config.yaml
n_layer: 9
d_model: 256
n_experts: 16
experts_per_token: 1
d_expert: 672
d_shared_expert: 0
activation: "swiglu"
moe_layers: [1, 2, 3, 4, 5, 6, 7, 8]
router_score: "sigmoid"
normalize_top_k: false
routed_scale: 2.0
balance_loss: 0.00138
balance_bias: true
init_std_router: 0.00617
lr_router: 0.00101
n_head: 4
n_kv_head: 1
head_dim: 64
vocab_size: 4096
norm: "rmsnorm"
norm_place: "pre"
norm_eps: 1e-06
positions: "rope"
rope_base: 10000.0
rope_fraction: 1.0
qk_norm: false
attn_scale: 0.125
tie_embeddings: true
parallel_block: false
init: "uniform"
init_std_qkv: 0.0237
init_std_o: 0.0
init_std_up: 0.0237
init_std_down: 0.0
optimizer: "adamw"
lr: 0.00219
lr_mult_qkv: 0.5
beta1: 0.9
beta2: 0.95
lr_head: 0.0131
grad_clip: 2.0
warmup_steps: 388
schedule: "wsd"
decay_fraction: 0.58
decay_shape: "linear"
final_lr_fraction: 0.05
batch_tokens: 262144
seq_len: 256
doc_mask: true
z_loss: 1e-05
train_tokens: 679300000
steps: 2592
dataset: "wikipedia_en"
Below are experts of layer 4 (counted from 0) of a mixture-of-experts language model. Rows are named router (the router's row for the expert), down (a neuron's output weights, with its number) and show model dimensions 0-127. Each number is 128 + 32 x the weight over its row's rms, rounded and kept within 0 to 255.
Before each expert's rows: "comes before" lists some tokens at least twice as common just after its tokens as in all text. This comes from a sample of Wikipedia text that the model never trained on. Tokens count by the router's weight.

# expert 15
comes before: "\n", "1", "born", "|", "2", "M"
router [106 215  51 165 159 124 113 130 132 100 143 111 126 117  88 166 109 109  71 165  42 120 136 155  91 144  87 120 153 100 207 111 104 109  59  89 146 170  56 148 144 154  83 165 101 116 112 146 122 180 138  99 129 149 104  99  96 186 133 159 171 124 134 141 113  76 107 107 147 125  91 166 103 115 164  82 111  82  72 132 133 140 140  87 157 179 158 148 158  82 108 137 127 161 172 142  98 128 150  86 132 136 174 134 148 140 181  96 118 133  73  77 103 139 112 101 106 119 105 172  68 149  94 109  93 109 195 123]
down0 [131 104  66 141 125 104 113  66 107 124 125 182  95 165 149 113 127 101  73 121 104 121 103 111 139 139 107  87 182 161  88 112  92 150  95  91 138 123 128 112 134 103 121 170 115 103 111 148 116 141 175  98 160 152 164 128 127 180 124  97 180 100 124 144 141 110 200 150 103 152 155 213 191  68 178  66 133 214 174  70  97 114 125 183  77 185 103 124 121 125 145 176 161 133 231 150 196 142 159 115 123 100 198 168 137 164 184 108 130  76 165  79 179 169 135 173 146 135 141 156 108 195 109  97 161 129 125 142]
down1 [152 154 158 149 150 102 160 150 153 102 112 114 135 132 162  83 104 156  70 170 114 169  90 101 136  97  90 154 143 111 149  74 165 124 133 135 143 105 125 120 101 121 120 121 145 139 164 208 202 170 169 101  66 147  55 155  97 159 111  91  72 143 116 124 160  65 103 125 145 137  47 103 149 131 179 184 130 140 165 143  97 147 164 112 108 114 163 127 205  89 115  95 151 125 105 176 112 136 134 114 140  52  86 120  83  99 121 124 164 147 173 116 109 112  61 193 147 142 133  92 112  69 131 197 115  98  85  94]
down2 [184 155 191 137 107 152 135 105 103 132 168 153 135 117 115 144  55 134 114 148 124 104 103 228  76 117 128 144 115 107 188  99  94 140 176 191 131 127 123 189  87 145 127 208  99 179  83 159 150 140  90 161 112 114 162 157 136 141 119  61 127 124 131 142  86 155 112 130 146 134 124 110 103 107 131 101 121  95 175 140 154 109 146 124 151  88 155  92 165 124  97 144  96 121 100 120 147  87 131 164 145  95 128 151  96 198 110 152 134 160  92 154 120 129 137 116 100 147  82 177 129 163  95 153 206  93 159 195]
down3 [126 207 168 119 125 150 185 122  95  79 155 148  77 153 135 125 129 168 179 114  92 175 114  85 103 153 126 176  74  53 138  76 169  92 113 141 122 155 100 111 142 167 105 182 113 157 141 137 174 108 154 125 105 109  89 137 137 114 220 119 114 106 164 143 138 102 146  78 106  93 140 155 130 195 172 133 134 150 143  78 179 111  78 169 131 105 111  75  59 109 171 180 112  78  75 120 188 108 164 105 173 159 131 152  92  88  81  85 124 145 142 123 109 145 118 114 186  74 119 141 141 120  72 120 127 121 143  97]
down4 [ 87 116  45 132 172 172 168 168 122 155 151 113 102  84 112  95  95 158 145 112 102  79 143 126 133 188 115 123 122 125  61 151 128 121 181  99 131 152 147 127 116 119 106 117  87 129 106 110 116 136 145 112 121 164 115 136 109  71 108 167 112  95  82 156 169 107 140 147 103  94 151  47 195 157 140 141 148 145 155 148 128 178 126 182 131 101 184 148 153 110  89 177 108 119 117 163 128  67 167  84 152 148 144 101 113 157 110 155 151 142 163 143 168 179  75 101 121 152 114 149 102 165 151 163 134 148 119 124]
down5 [154 102 156 105  90 142 137 169 139 109 101  86 117 155 139 223  72 126 125 105 141 126 164 136 178 135 102 148  78 117 110 142 124 124 134 171 170 179 161  98 159 153 125  94 101  86 144 118 129 125 131 154 118 167 145 164 107  55 128 124  89  97  91 122 145 137 132 147 141 114 193 115 123  71 150 159  90  51 114 122 138 192  99 132 166 153 153 161 165 152 153 122 102  86  81 110 127 114  63 140 157 106  80 136 160 103 114 113  97 165 218 145 112 106 127 129 146 186 115 114 128 124 131 102 178 155 101 166]
down6 [175 142  99 121 113 124 193 117 129 109  76  84  84 151 113 183 115 135 138 156  95 156 143 139 147 103 123 160 181 106 147 128  54 131 137 124 135 126 114  95  76 163 124 140 158 209 147 129 122 135 133  89 112 175 170  71 209 119 111 146  67  99 116 132 175 124 185 161  95 152  81 161 164 143 148 118 177 154 113 110 112  98 152 172 131 145 141 140 132 168  86 177 149  88 103 154 199 115 109 141 126  91 116 110 100 153 145 204 170 125 110 158 187 154 130 162 136  86 159 119 159 126 132 103  91 176 121  79]
down7 [197 136 234 158 123 143 125 202 104 104 104 106 188 143 110 113 127 125 168 131 145  67 148 149 110 142 137 131 125 101 129 160 141 109 123  96  91 108 105 120 205 126  58  49 106 160  95 157 138 131 112 121 115 156 113 156 160 120 153 136 136  80 129 102  96 132 145  99 148 128 157 110 166 182 100 119  45 164 162 156 162 114 176 118 127  88 117 158  92 147 131 113 163  70 111 131  29 128 136 179 167 174 124 143 110 109 105 106 150 167 103 182 149 105 142 143 170 129  98 142 162 135  96 104 126  77 116 111]
down8 [134 119 123 176 190 137 180 163  88  70 147 137 114 163 104 100  67 136 199 103  52 151 138 107 132  65 101 139 144 203  76  99 136 146 162 154 121  98 148 120 121 149 181 138 161 158  80 143 123 185 124 122 151 208 140 159 139 132 175 109 193  84 136 136 120 183 138 137 169 116 158 163 110 122  67 116 126 118 174 106 141 126 171 114 112 133 108 136 118 117 140 196 100 154 135 114   9 131 142 104 132 154 120 148  87 132 155 129 124 117 250 137 104 113 112 127 115 111 108 139  99 115  98 119 135 118 163 125]
down9 [117 102 129 118 185 110 109 116 145 141 147 103 122 151 149  65 161 105 139 124 120 107 133  75 114 134 104  33  72 144 131 109 152  98  96 105 170 149 142 147 162 171 103 144 120 134 124 124 118 163 153 106  95 108 125 166 119 115 137  97 117 145 123  76  66  84 107 126 158 139 146 159 139 152 106 145 152  89 121 144 146 130  89 133 162 160 162  96 111 135 138  77  84 148 153 134  72  91 202 178 150 174 140 127 210  84 200 123 144 123   9 157 119 182 156 155 163 148  60 195 129 114  89  90 117 135 179 139]
down10 [119 124  88  72 143 138 164 123 114 147 176 101  97 114 174 132 153 166 144  91  91 112  49 121 145 155  98 110 161 138 129  63 150 105 110 108 131  84  89  92 127 154 167 110 132  90  67  91 139  86 177 176 149 132 159 134 115 140  74  85 108 177 137 167 114 168 187 102 120  63 115 164 105 108 130  62 144  93 114 154 155 125 136 169  92 136 106 173  83 114  83 165 134 163 165 109  69 105  84 165  89 160  73 148 137 108 128  61 182 115 146 147 173 127 102  60  89 157 119 134 126 132  88 133 111 102 115 107]
down11 [ 67 133  97  84 123 145 138 142  86 140 109 134 125 102  89 138 144 131 109 152 118 133 142 124 122  63 138 141 168 128 172 116 132 115 144 100 126 177  90 160 174 109 126 158 130 139 174 158  87 170 144 108 104 152 213  52  77 105 187  62 180 150 147 119 156 148  67 112 166 136 142 105 150 120 147 124 182 148 112  76  59 107 131 129 108 101 184 132 187 132 111  95 142 152 137 168 199 138  83 136 130  76 125 146 137 172 136 150 132 106 128 137 112  89 101 147  89 114 123 154 133 109  92 156 186 147 126 125]

# expert 10
comes before: " |", "C", "A", "P", "E", "O"
router [114 169  69 143 148 135 114 114 133 136 120 132 120 143 100 142 143  91  94 152  62 122 125 130 113 127  78 113 207 130 148 155 120  94  81  90 137 191  78 171 165 155 109 119 104  90 139 117 106 154 110 120 111 167  80  77  86 172 128 169 159 106 180 146  81 122 146  94 156 172  61 142  86 127 127 100 125 111  90 132 104 136  87  59 122 182 180 147 165 139 117 117 134 121 179 128 133 154 133 136  92 148 188 143 165 135 195 123 106 151  20 109 128 155 142  92  76 162 120 154 105 123 163 146  82 138 198 148]
down0 [174  72 112 150 103 136 153 134 132 127 171 140  66  77 118 104 144 114 118  93 153 114 140  88 115 153 117 120  40 118 138 109  85 106 152 129  94  85 169 126 134 125 111 149 171 130 128 100 136 107  73 136 147 173 117 154  92 107 142 169 183 195 110 172 188  87 130 115 152 117 148 111 102 108 160  94 104 144 130  89 118 108 159 157 119  94 162  90 122 105  79 200 140 133 119 153 104  84 134  92  88 133 116 122  82 114 143 139 152 134 116  75 168 109 117  93 130 113 141 154  84 149  94 125  67  83  89 107]
down1 [101 131  78 161 143 159 145 170  64 129  57 153 133 117 160 183 147 127 155 119 107 145 169  62 130  92 107 149 113 108 133 136 170  98  71 118 110 144 125  69 125 149 115 179 133 114  88 148 170 174 107 127 115 156 132 151 163 130  99 122 125  45 112 116 177  92 150 159  77 143  73 136 198 117  96 131 136 127 130 133 189 134 129 121 121 123 154 137 116  98 200  92 155 123  99 133 181 116 115  97  62  74 100 112  58 130 161  99 167 105  93 112  96 102  76 169 171 150 137 113  64 105 110 111 140  45 176 151]
down2 [156 139 141  84 119 162 104 157 161 102  91 152 134  72 129 116 103 127 150 168 124 164 150  87  88 149 185 143 132 112 111 132 187 133  79 133  86 103 164 130 165  89  74 100 109  84 158 167 130 146 156 135 149 133 143 146 165 190  92 171 129 123 110 132 139 139 208 101 152 164 143 143 120 161 171 136 149 140 116 107 133 107  72 107 110 122 119 108 130  81 185 109 129 156 118 171 129 147 187  79 103 156 128 145 185 142 113  87  96  39 147 124 195 155  99 118 135  92 158  75 182  96 164  88 176  86 111 141]
down3 [123 180 144 147 154 138 187 143 107 112 170  92 117 153 119  99  78  88 107 144  80  66 143 144  88 136 179 179 138 125  86 160 143  73 129 107 101 105 130 140 104 122 102 102 109 127 201 103 145 134 148  98 132 153 188 106  99 145 103 148 151 113 138 102 156  84  91 167 144 108 105 121 140 146 170 160 147 190  90 152 126  98  99 141 109 168 139 123 143 133 108  57 154 127 149  79 160 158 155  55 127 106 189 114 123 161 111 223 102 193  86 157 111 104  96 156 127  39 162  92 121 138 174 115  82 159 124 112]
down4 [174 101 113 156 138 124 127  81 189  54 184 175 194 103 124  94 190 163 157 151  85 147 185 111 108  79 141 110 126 132 184 146 150 112 151 175 113 164 125  72 127 140 142 105 100 142 176 146  63 179 175 147 144 124 117 117 128 163 112 167 138  86 144 151 125 134 117 159 156  51 129 130 135 132 107 124 130 120 118 169 192 139 120 111 109 178 167 115 148 189 113 122 153 159 139 177  91  60  97 160 155 164 112  76 115 153  76 137 107 111 181 119 159 154 110 111 176 125 154  82 184 155 177 157 139  97 118 173]
down5 [110 133 107 142 147 160 150 119 128  47 199 115 139 151 111 138 125 108  86 119 149 142 108 120 101  85 146 162 126 114 203 138  99  92  99 173 112 106  96 106 160 141 115 146 135 136 170 126  99 145 169 144 143 144 148  71  53 127 135  86  94 216 168  75 120 124 138 132 141 105 152 153 168  99 148 115 169 124 122  88  85 145 109 130 143 111 125 105 118 130 153 106 135  96 108 111 138  82  55 140 149 137 161 119  72 126 114 170 105  95 130 118  58 183 181 113 143 143 138 125 143  95 117 107  94 141 131 156]
down6 [226  67  93 130 108 134 189 177 152  64 130 145  99 131 158 137 147  97 167 122 122 139 102 140  99 105 162 105 111 190 161 120 207 127 121  78 161  93 110 130  81 137 124 111 139 136 203 119 118 144 104 117  91 113 157 152 138  75 160 122  93 143 127 118 116  92 154 151 133 124  93 100 133 152 195 149 134 112  59 154 158 104 114 106 139 139 101 112 142 174 198 149 164 137 145 153  20 152 160 135  75 103 110 162 120  97 141 170 106  86 149 143 167 116 139 179 149 105 134  94  89 138 117 138 121 125 183 158]
down7 [188 106 155 130 160 126 124 200 146 127 151 114 151 166  91  89 131 116  72  95 221 129 102 138 102 157 148 194 148 117 175 117  99  78  93  52 122  77 159 181 143 129 154  82 187  89 151 125 141 118  96 151 116 138 101  74 135 125 100 137 145 117 142 118 167 167 112  52 180 182  64 135 139 166 127 135 103 171 137 150 104 102 126 138 115 147  80 181 135 124 121 126 133 130 171 141 101  94  82 115 115 168 138 107 124 147 160 195 115 128 109 162 173 118 131 108 151 116  93 126 193 137 100 150 163 143  82 108]
down8 [166 122 146 104 153 133 156 119 160 156  54  97 165 160 115 147  98 141  99 148 125  89 156 138  92 155 119  93 141 170  68 144 125 112 119 184  88 135 146 103 171 167 134  43 119  98 110 121 124  63 159 138 105 178  99  84 124 132 185 144 133 100 121 100 125 145 176  69 105 100  56  97 122 165  97 145 162 113 132 106 150 125  73 136 124 140 128 154 103 169 117 171 158  93 119 111 137 126  82 113 166  99 129 162 150 148 128 147  87 108 135 144  94 101 103  98 112 154 117 115 155  86  63  81 132 153 141  74]
down9 [124 156 177 146 138 151  90 159 121 156 100 136 136  86  99  90 129 133 109 138 174 158 208 167 162 109 181 112 133 129 113 100 122 135 122 145 178  78 136 154 133 143 157  86 129 119 158 133 208 150 129 101 144 140 173 124 121 165  81 141 121 162  56 168 123 161 143 127 150  95 155 141 137 111 110 108  66 127  86 109 157 113 149 103 161 111 121 156 130 142 160 208 158 106  82 159  77  91  96 124 101 131 151 150 160  95  56  95 146 143  77  85 159 103 130 101 161 147 106 133 148 153 154  62  71 148  56  71]
down10 [113  80 116 129 120 136 145 179  98  95  95 209 158 124  81 159 137 145 131 139 228 110 157 145 104 165 150  97 221 114 197  89 169  89 161 156 115 196 105 118 166 109 121 124  96 104 174 138 124 114 140  97 174 145 172  47 122 120 112 158  88  81  75 140 117 147 122 131 150 155 142 148 142  81 118 101 121 150 157 166 130 115 145 153 137 119 127 133 147 129 143 133 203 166  91  92 132  84 124 161 104  86  85  95 117 141 120 135 133 120 166 134 147  91 102 101 120 116  74 106 188 132 112 147  98 100 182 116]
down11 [ 59 174 112  81  89 153  97 115 103 139  35 167 101  97 163 153  71 162 155 182  87 151  71 113 105 118 135 125 169 165 124 130  79 125 134 125  77 118 126  70 171 165 117 200 167 117 141 116 103 136 163 125  78 129 160 168 159 141 137 124 176 155 111 144 124 134  93  91  87 136  88  55 109 155 135 172  60 168 166 159 111 132 103 129  87  76 170 156 140 155 160 138  74 153  98 115 153 147 115  83 167 173 202 154  61 169 131 115 142 126  18 140 118 137  92  64 130 102 119 109  91 133 122 142 141 125 136 127]

# expert 9
comes before: " ", " \"", " The", ":", " D", " A"
router [109 202  93 134 179 145  86 146  62 156  75 129 148 165  87 190 118  86  98 180  60 113 113 121  87 164 121 119 183 122 189 123 116  75  90  89 161 183  93 151 151 160 150 178  94  93 126 111 112 175 149 140 130 150 101  68 153 186  72 123 176 136 151 147  87  99 135 111 133 141  43 142 105 164 165 105 134  70 127 119 111 116 132 106 156 154 159 146 157 106  78 132 151 139 162 151 160 129 117 127 108 157 162 151 131 182 138 126 116 148  86  88 120 128 129  96 106 121 109 150  49 158 119 140  97 106 188 158]
down5 [121 129  98 147 123 139  73 152  95 113 129  70 166  64 173 122 154  94 185 112 119 112 132 185  78 119 144 111 160 154 159 154 156 149 160 170 120 159 145 125 124  60 173  93 114 114 139 152 131 105 115 127 117 177 127 162  97 138 156 122 163 139 130 140 190 124 137  96 176  94 192 130 117 123 120 168 113 129  97 155 142 102 176 138 152 125  99 156 144 109 127 153  80 124 117 154 136 167 111 116 152 148 175 144  89  86 177 181  52 118 159 120 114 107  75 103 185 108 148  69 161 142  60 128 132 185 125  78]
down6 [ 69 126  46  95 131 160 104 117  91 194 136  74 161 126 169 117 139 167 123  90  98 112 125 104 104 156 151 104  82 221  89 121 100  85 153  75 106 145 137 140 115  99 120 153 170 117 157 120 113 150 102  89 141 122 132  89 107 101 134  90 123 163 181 130 121 136 169 143  71 121 184 132 118 173 132 145 124  92 150 113 119 105 130 127 150 126 183 186 165 117 122 105 100 126 157  79 137 104 168 164  90 159 172 143 101 120  85 165 142 130   0 140  83 166 160 129 107 126 159  93  58 117  92 112 189 112 144 173]
down7 [126 126 167 108  93 131 151 193 144 147 131 187 150 140 157 114  69 128 155 162 110 142  89 118 191  65 185 126 108 171  79 117 185 124 137 153 135 108 116  73 149  66  86  67  96 135 146 110  84 136 145 126 102 184  98  92 153  71  98 130 148 119  97 120 103 151  93  40 111  98 118 132 162 120 164 100 164 116 116 102 147 151 120 109 175 139 148 152 143 122 167 105  96 130 113 151 155 144 160 122  48 107  76  88  84 122  67  90 124 114 142 111 120 116 164 160 130 111 121  99  92 140 149  97 105 160 148 123]
down8 [130 144 133  91 107 139 111 125 153 113 127 134 144  89 150 146 187 130 111 144 136 120 119  99 134 116 104 120 128 145 165 153 141 117 141  94 121 146 194 137 104  43 166 123 131 103 169 139 142 188 129 127 123 176 171 181 119  95 108 129 132 129 222  80 139 114 124 131 166 136  90 156  87 114 155 111  90 131 122 147 210 161 152 135 126 102 142 112 156 115 131 154 120 135 129 112 173 158 140  89 104 124  74 109 191  91 152 136 106 138  23 129 130 154 128  92  95 131 165 129 161  73 155 125  51 160 130  94]
down9 [156  92 160 122 162 209 112  96 131 141 141 114 174 133 160 143  97 116  79 128 189 119  74 150 129  84 155 152  73 163 149 166 156 135 101 166 115 154 139 100  53  99 105 176 154 100 164 171 129 136  71 124 161 150 116 156 127 125 116 150 109 119  91 149 175 121 177 161 129 139 112 111 111 152 129 166 149 123  82 143 138 166 139 165 132 129 140 173 121 104 121 106 156 181 177  82 130  72 109 110 108 170 185 195 137 102 127 135  98 144 105  88  83 135 148 117 112 166 131  91  86  81 115 124  86 151 136 106]
down10 [ 75 105 116 107 113 126 100  97 115 120 118 122 134 125  61  66  89 111 102 130  93 128 147 125 154 118 114 116 112 113 113  21 125 145 176  62 170 160 145 146 190  90 123  98 117 143 170 142 158 117 139 127 128 103 125 163  87 158 101 104 177 156 143 104 186  66 126 111 154  81 158  72 133  88  79 137 125 148 128 154 165 159 133 100 137 127 178 107 147 117  82 131 107 161 126 140 112  81 195 122  75 152 167 123 121 149 126 143 137 125   0 172 151 127 131 171 115  91 136  72  62 131 152 118 108 167 101 142]
down11 [ 64 120 152 206 136  88 166 106 134  75 172  95 115 116 102 165 103 125 129  87 113  99 170  94 114  72  89 132 109 123 150 165 126 176 150 121 173 118 115 162 121 154 171 160 139 108 130 103 107 130  89 129 122 107 125 152 114 157 195 183  70  85  78 119 150 146 144 168  81 146 203 113 142  89 119 107 136 159 119  87 123 152 139 114  30 176 117 175 176  75  89 162  93 149 155 154 120 184 132  93 124 171 190 149 110  93 158 123 132 165  98 124 145  83 122 161 119 115 127 112 155 118 127 142 111  90  88 125]
down12 [143 123 145 125 166  89 200 129  77 150 132 126 164 150 165  67 162 143 138  91 156  88  78 170  91  77  99 179 127 153 131 122 229 106 136 158 137 104 113  59 129 110 100  81 134 142 171 163 154 108 138 165 146 161 118  91 193 148 115 114 129 167 120 153 116 178 135 120 143  94 172 168 188  88  83 166  98 144 151 161  88 167 113  76 150 155 105 115  82 127 131  91 118 178 104 123 105 124 120 118 121 125  80 100 129 122 126 121  86  92 200 134  87 118  99 124 179 181 140  90 119  46 145 188 126  96 110 121]
down13 [172 112 113  99  66 132  99 151 174 137 165 149 159 161 128  96 155 129 138 102 143 109  86 211 113 155 134 142 155 109 142 145 163 109  95 153 108 176 136  83 136 168 158 148  94 140 131  84 113 196 128 171 153 119 147 114  90 102  98 102 159 188 121 116 117 129  97 137 149  99 155 125 199  93 128 109 133 135 143 179 126 100 103 100 193 141 132 172 157 164  48 113 140 185 182 144 132 178 115  99 147 125 141 108  77 144 114 181 113 104 216 168 149 171 125 135 135 101 153 156 165 105 133 156 136  83  86  92]
down14 [108 120 161  49 142  90 157  77 159 165 172 113 131 128 140 129 104 140 143 150 146 123 171  88 186 139 143 107 112 129 185 148 205  72 160 114 163 123 140 133 111 114 160 128 140 135 102 132 115  83 167 144 161 164 165 106 126 124 133 167 110 136 123  73 121 166 112 124 137 187 108 133  93 203  99 111 151 115 171 136 173 125 127 142 122 141 135  81 124 154 206 172 149 110 214 158 178 129 143  69  91  97 190 102 105 106  79 113 100 140 166 156 167  98 128 158 206 146 102 127  93 133  98 151  76 178 119 104]
down15 [ 67 183 141 176 163 144 176  86 151  94 117 131  92 143 107 131 110 155 162 144 141  92 149 122 118 132 115 111 106 108 108 143  69 131 105 180 133 119 120 153 109 117 154 115 155 111  74 123  99 150 153 187 177 156 138 165 149  89 159 128 140 150 103 151 121 122 155 155 118 109 157 131 125 123 171  78 122 151 119  84 113 171  53 210 165 113 104 162 128 145  83 104 140  90 117 112  70  95 172 168 103 133 149 175 140  98 109 144 137 126   7  97 104  61 118 114 155 194 105 129 137 185 142 136 130 153 133 128]
down16 [ 96  86 195 118 161 144 148 166 108  98 153  64  47 132  49 103 109 112 176 117 128 183 145 107 109 104  77 108 107  91 135 138 140 139 130  97 101 151 165 100 121  76  93 120 116 139  72 111 166 147  84 129 109 102  73 103 135 118 140 163 156 109  77 127  99  91 110 131 170 132 163 130 128 104 120 152 136  66 116  84 145 139 120 146  97 170 133 208 109  57 158 151 133  86 124  85 126 117 138 115 107 109  91 150 129  82 129  70 127 119   0 121 145 116  93 120 132 126 164 120 108 144 151 142 114 159 187 126]

# expert 0
comes before: " |", " of", ",", ".", " in", " ("
router [ 66 175  83 137 149 102 108 111  96 124 145 134 143 136  63 137 124  97  89 152  54 103 101 146 153 120 111 140 144 127 152 140 123  94  96 100 133 153  60 181 151 161 125 140 105 109 104 144 111 157 106 121  81 114  98 122  85 151 128 181 142 111 169 153 127 100 134  83 142 170  39 138 121 136 158 134 153  94  91  83  83 132 126  78 129 166 117 133 220 113 136 114 148 165 188 153 147 187 130  95 107 136 151 127 136 134 179  62 153 147  78  79 115 108 118  78  41 102 139 166 116 138 120 149 121 110 133  88]
down0 [120 148  84 107 127 125  90 176 122 154 132 113 189  93 104 120  90 113 125 154 120 134 153 148 137 157 104  71 154 114  92 182 177 128  91 177 120  91 122  69 110 146 103 109 124  76 169 144 168 140 149 166 100  77 123  95  90 111 148 141 124 148 129  97 179 181 172  88  90 162  50 121 126 139 146 113 139 134 148 180 141  66 138 162 136 136 153  76 149 101 107 129 103 104 158 171 136  96 141 115 133 140 123 177 143  98  97  80 115 122  89 151 135 103 127  83  85 130 107 155 160 174 131 147 164 205 127 138]
down1 [168  95 106 138 168 171 128 124 150 106 127 135 117 130 134 100 153 155 122  97 129 102 154  91 104 159 191 152 122 126  91 140 100 124  58  83 105  86 114 104 174 159  39 119 184 129  93  70 109  62 113 112 129 138 155 135  87 145  84 183 140 182 173 139  82  84 149 178 161 148  46 136  87 114 177 171 117 166 156 104 116 156 131 137 193  88 122 113  70 154  40 144 209 106 127 145  54 116 127 135  92 124 144 118 152 173 113 135 129 144  77 143 178 102 178 151 109 148 116 130 140 144 119 107 120 183 112 141]
down2 [108  97  97 141 154 174  85 162 121 180 103  43  51 167  80 111 187  95 135 111  79 162 132 104 102 118 137 123  93 114 170 101 181  76  77 154  71 163 106 154 193  89 135 101 133  22 169 165 146 115 150 116  83 129 147 163 155 122 139 122 163 215 121 108 169 126 110 145  88 162 185 131 129 125 113 182  83 106  89 140 124 124 108 101  85  57 136 147 140 115  68 147 114 128 143 166 144 109 148  74 171 120 111 116 149 109 138 134  60 178 139 141  95  88 166 157 157  59 123 147 134 149 189 157 134 138 137 163]
down3 [160  98  98  98 124 147  77 119 101 148  80 170 155 157 179 130 100 155  78 139 160 162  71 144 145 106 158 128 146 196 104 150 105 176 123 155  85  71  67 115 123 123 126 169 105 141  85  81 137 123 145 156  73 112 100 101 102 137  81  68 108 155 103  96 156 127 131  68 117 142 114 124 137 148 152 148 118 139 129 138  96  65 162 138  84 131  61  87 123 162 104 130 148 133 120  91 123 170  77 122 147 144 149 150 108 136 113  80 101 147 162  98 128 180 159 172 151  48 164 112 177  54  77 171 162 105 133 136]
down4 [ 79 102 141  71 103 147 138 180  51 149 144 139 138 122 113 124 133 148 146 103 136 119  92 168 146 103 101 131 100 128  91 138 133 125 184  92 135 136  88 124 148 114  74 115 113 159 112 105  71 109  95 123 109  69 121  83 148 134 154  69 137 143  80 169 146 175 154 153 100  89 100 160 145 138  96 100 128 175 125 135 134 210 185 123 135  84  65 130  94 126  81 158 153  85  54 103 134  64 140 123  84  84  91 164  74 120 120  78  96 121 196 125 176 125 132 120 137 143  89 130  57  90  91 153 178 124 113 124]
down5 [103 121 111 170  76 128 126 128 120 112 131 142  99 129 125  95  94 162 119 129 120 122 155  79 100 157 162 107 153 140 164 115 130 167 170 110 132  79 175  69  97  79 156 181 166  89 169 147 115 103 146 101 164 156 107 127 161 115  94 167 122 123 146  91 131 154 146 164  78 124 111 113  86 131 135 103 137 150 104 114 199 145 153  69 149 108 111 139 155 118 107 140 134 112 156 113 151 132 105  81 118 137 173 118 105 126 104  81 162 168 164 154 129 172  73  98 149 131 160 149 189 106  56 123 114 170  98 127]
down6 [113 132 119 109 139 156 151 112 175 145 145 101  95  48 159 103 132 109 137 165  86 179 161  94 140 171 132 128 195 119  88  94  99  86 114 173 143 154 210 107  57 181 160 124  88 126 123 161 131 140 133 139 103 117 140 199 109  75 159  97 177 153  86 119 133 138 133 121 122  97 135 177 118 164 136 135 171 125 163 109 135  95 106 143  95 124 121 133 102 127 165  31 165 167  81 120  97  81 193 125 122 112  79 141 119  73 193 116 117 173 222 121 173 131 157 113  86 111 109  80  99  98 125 103 145 143 101 123]
down7 [124 183 125 108 154 133 136  63 137 136  34 116  78 108 123 148 147 108 159  96 158 104 117 174 160  93 117 100 197  68  75 120 147 101 145 167 175 123 124 144 167 151 166  75 101 185  79 135 155 126 124 130 111 106 148 183 137 127 118 131 115 110 131 106 192  95 125 106 136 118 101 196 131 129  90 119 140 124 180 111 181 109 147 164 106 129 148 158 105 128 165  82 110 156 160 166 105 119 127 121 215  88 106  69 162 170 143 109  94 133 142  89 119  82 126  75 186  66 143 171 162  99 153 135  80 145  95 125]
down8 [122 107 139 168 113 110  60 138 118 110 111 100 103 133  98 152 134 137 124 124 190 174  63 121 145 147 215 171 134 172 186 161 101 142  94  86  80 111 143 120 160 113 161 123 143  88 123 102 112 156  81 146 118 182 130 132 185 147 164  77 153 155 160 102  86 148 153 109  87  96 119 131 125 133 108 188 103 133  68 131 165 162 149 106 156 129 135 169  76 136 129 131  96  87 162  83 133 118  89 116 114 148 110  97 207 166 124  65 167 138 202  50 125 144 156 114 158 144 151 137 147 114 121 193 142 145 153 138]
down9 [184 130  98 166 114 105 193 123 117 137 155 146  84 131 123 186 149 173 106 115 145 160 156 115 171 159 114  95 131 120 160 205 169 111 122 122 134 122  99 110 188 117 188 104 153 133 138 126 171 156 145 116 121 131 119 114 182 164  98 108 130  91 102 222  92 119 113 143  93 151 200 186 115 110  94 104 110 112 162 113 164 145 134 163 105 146 135  95 128 155 141 120 110 122  99  69  84 120  80 116 156  79  90 100 115 145 115 152 117 115 226 153  97 127 109 133 118 105 142 168 142 135  68  85 173 180  91 133]
down10 [ 81 141  76 171 137  98 165  78  81  75 119 113  64 150 110 129 134 167 114 111 113 109 101 127 117 131  45 122 137 104 132 149 130 172 142 104 154  94 146 150 175 112 161 144 142 128 139 153 119 126 141 140 126  48 172 124 116 102  85  99 134  92 152 169 142  75 156 159 110 134 174  44  72 119 108  92 159  69 182 113 131 159 126 102 128 136 143  93 150 102  98 153 138 155 146 149 196 134 116 117 146  90  99 140  98 166 113 138 137 133 102 101 126 126  86 184 117 120 193 124 118 118 124 100 104 162  91 130]
down11 [ 84 128 130 103 158 141  93 174 140 138  96 116 186 137  99 158 105 102 111 153 115 108 162 161 166  88 142 134 139 118  87 172 132  85 121  78 124  76  98 118  89 104 117  94 102 110 158 114  97  97 191  58 120 144 191 118 176 110 148  92 141 162 110 126 124 101 128 136  92 133 100 185  94 137 180 193 148  92 120  81 165 139 122 175 135 108  71 126 140 191 127 112  87 104 152 152 132 102  74 128 154 135 132 130 176 166  92  92  93 106   2 105  96 105 206 126 149 108 147 103 137 112 140 120 146 142 160 166]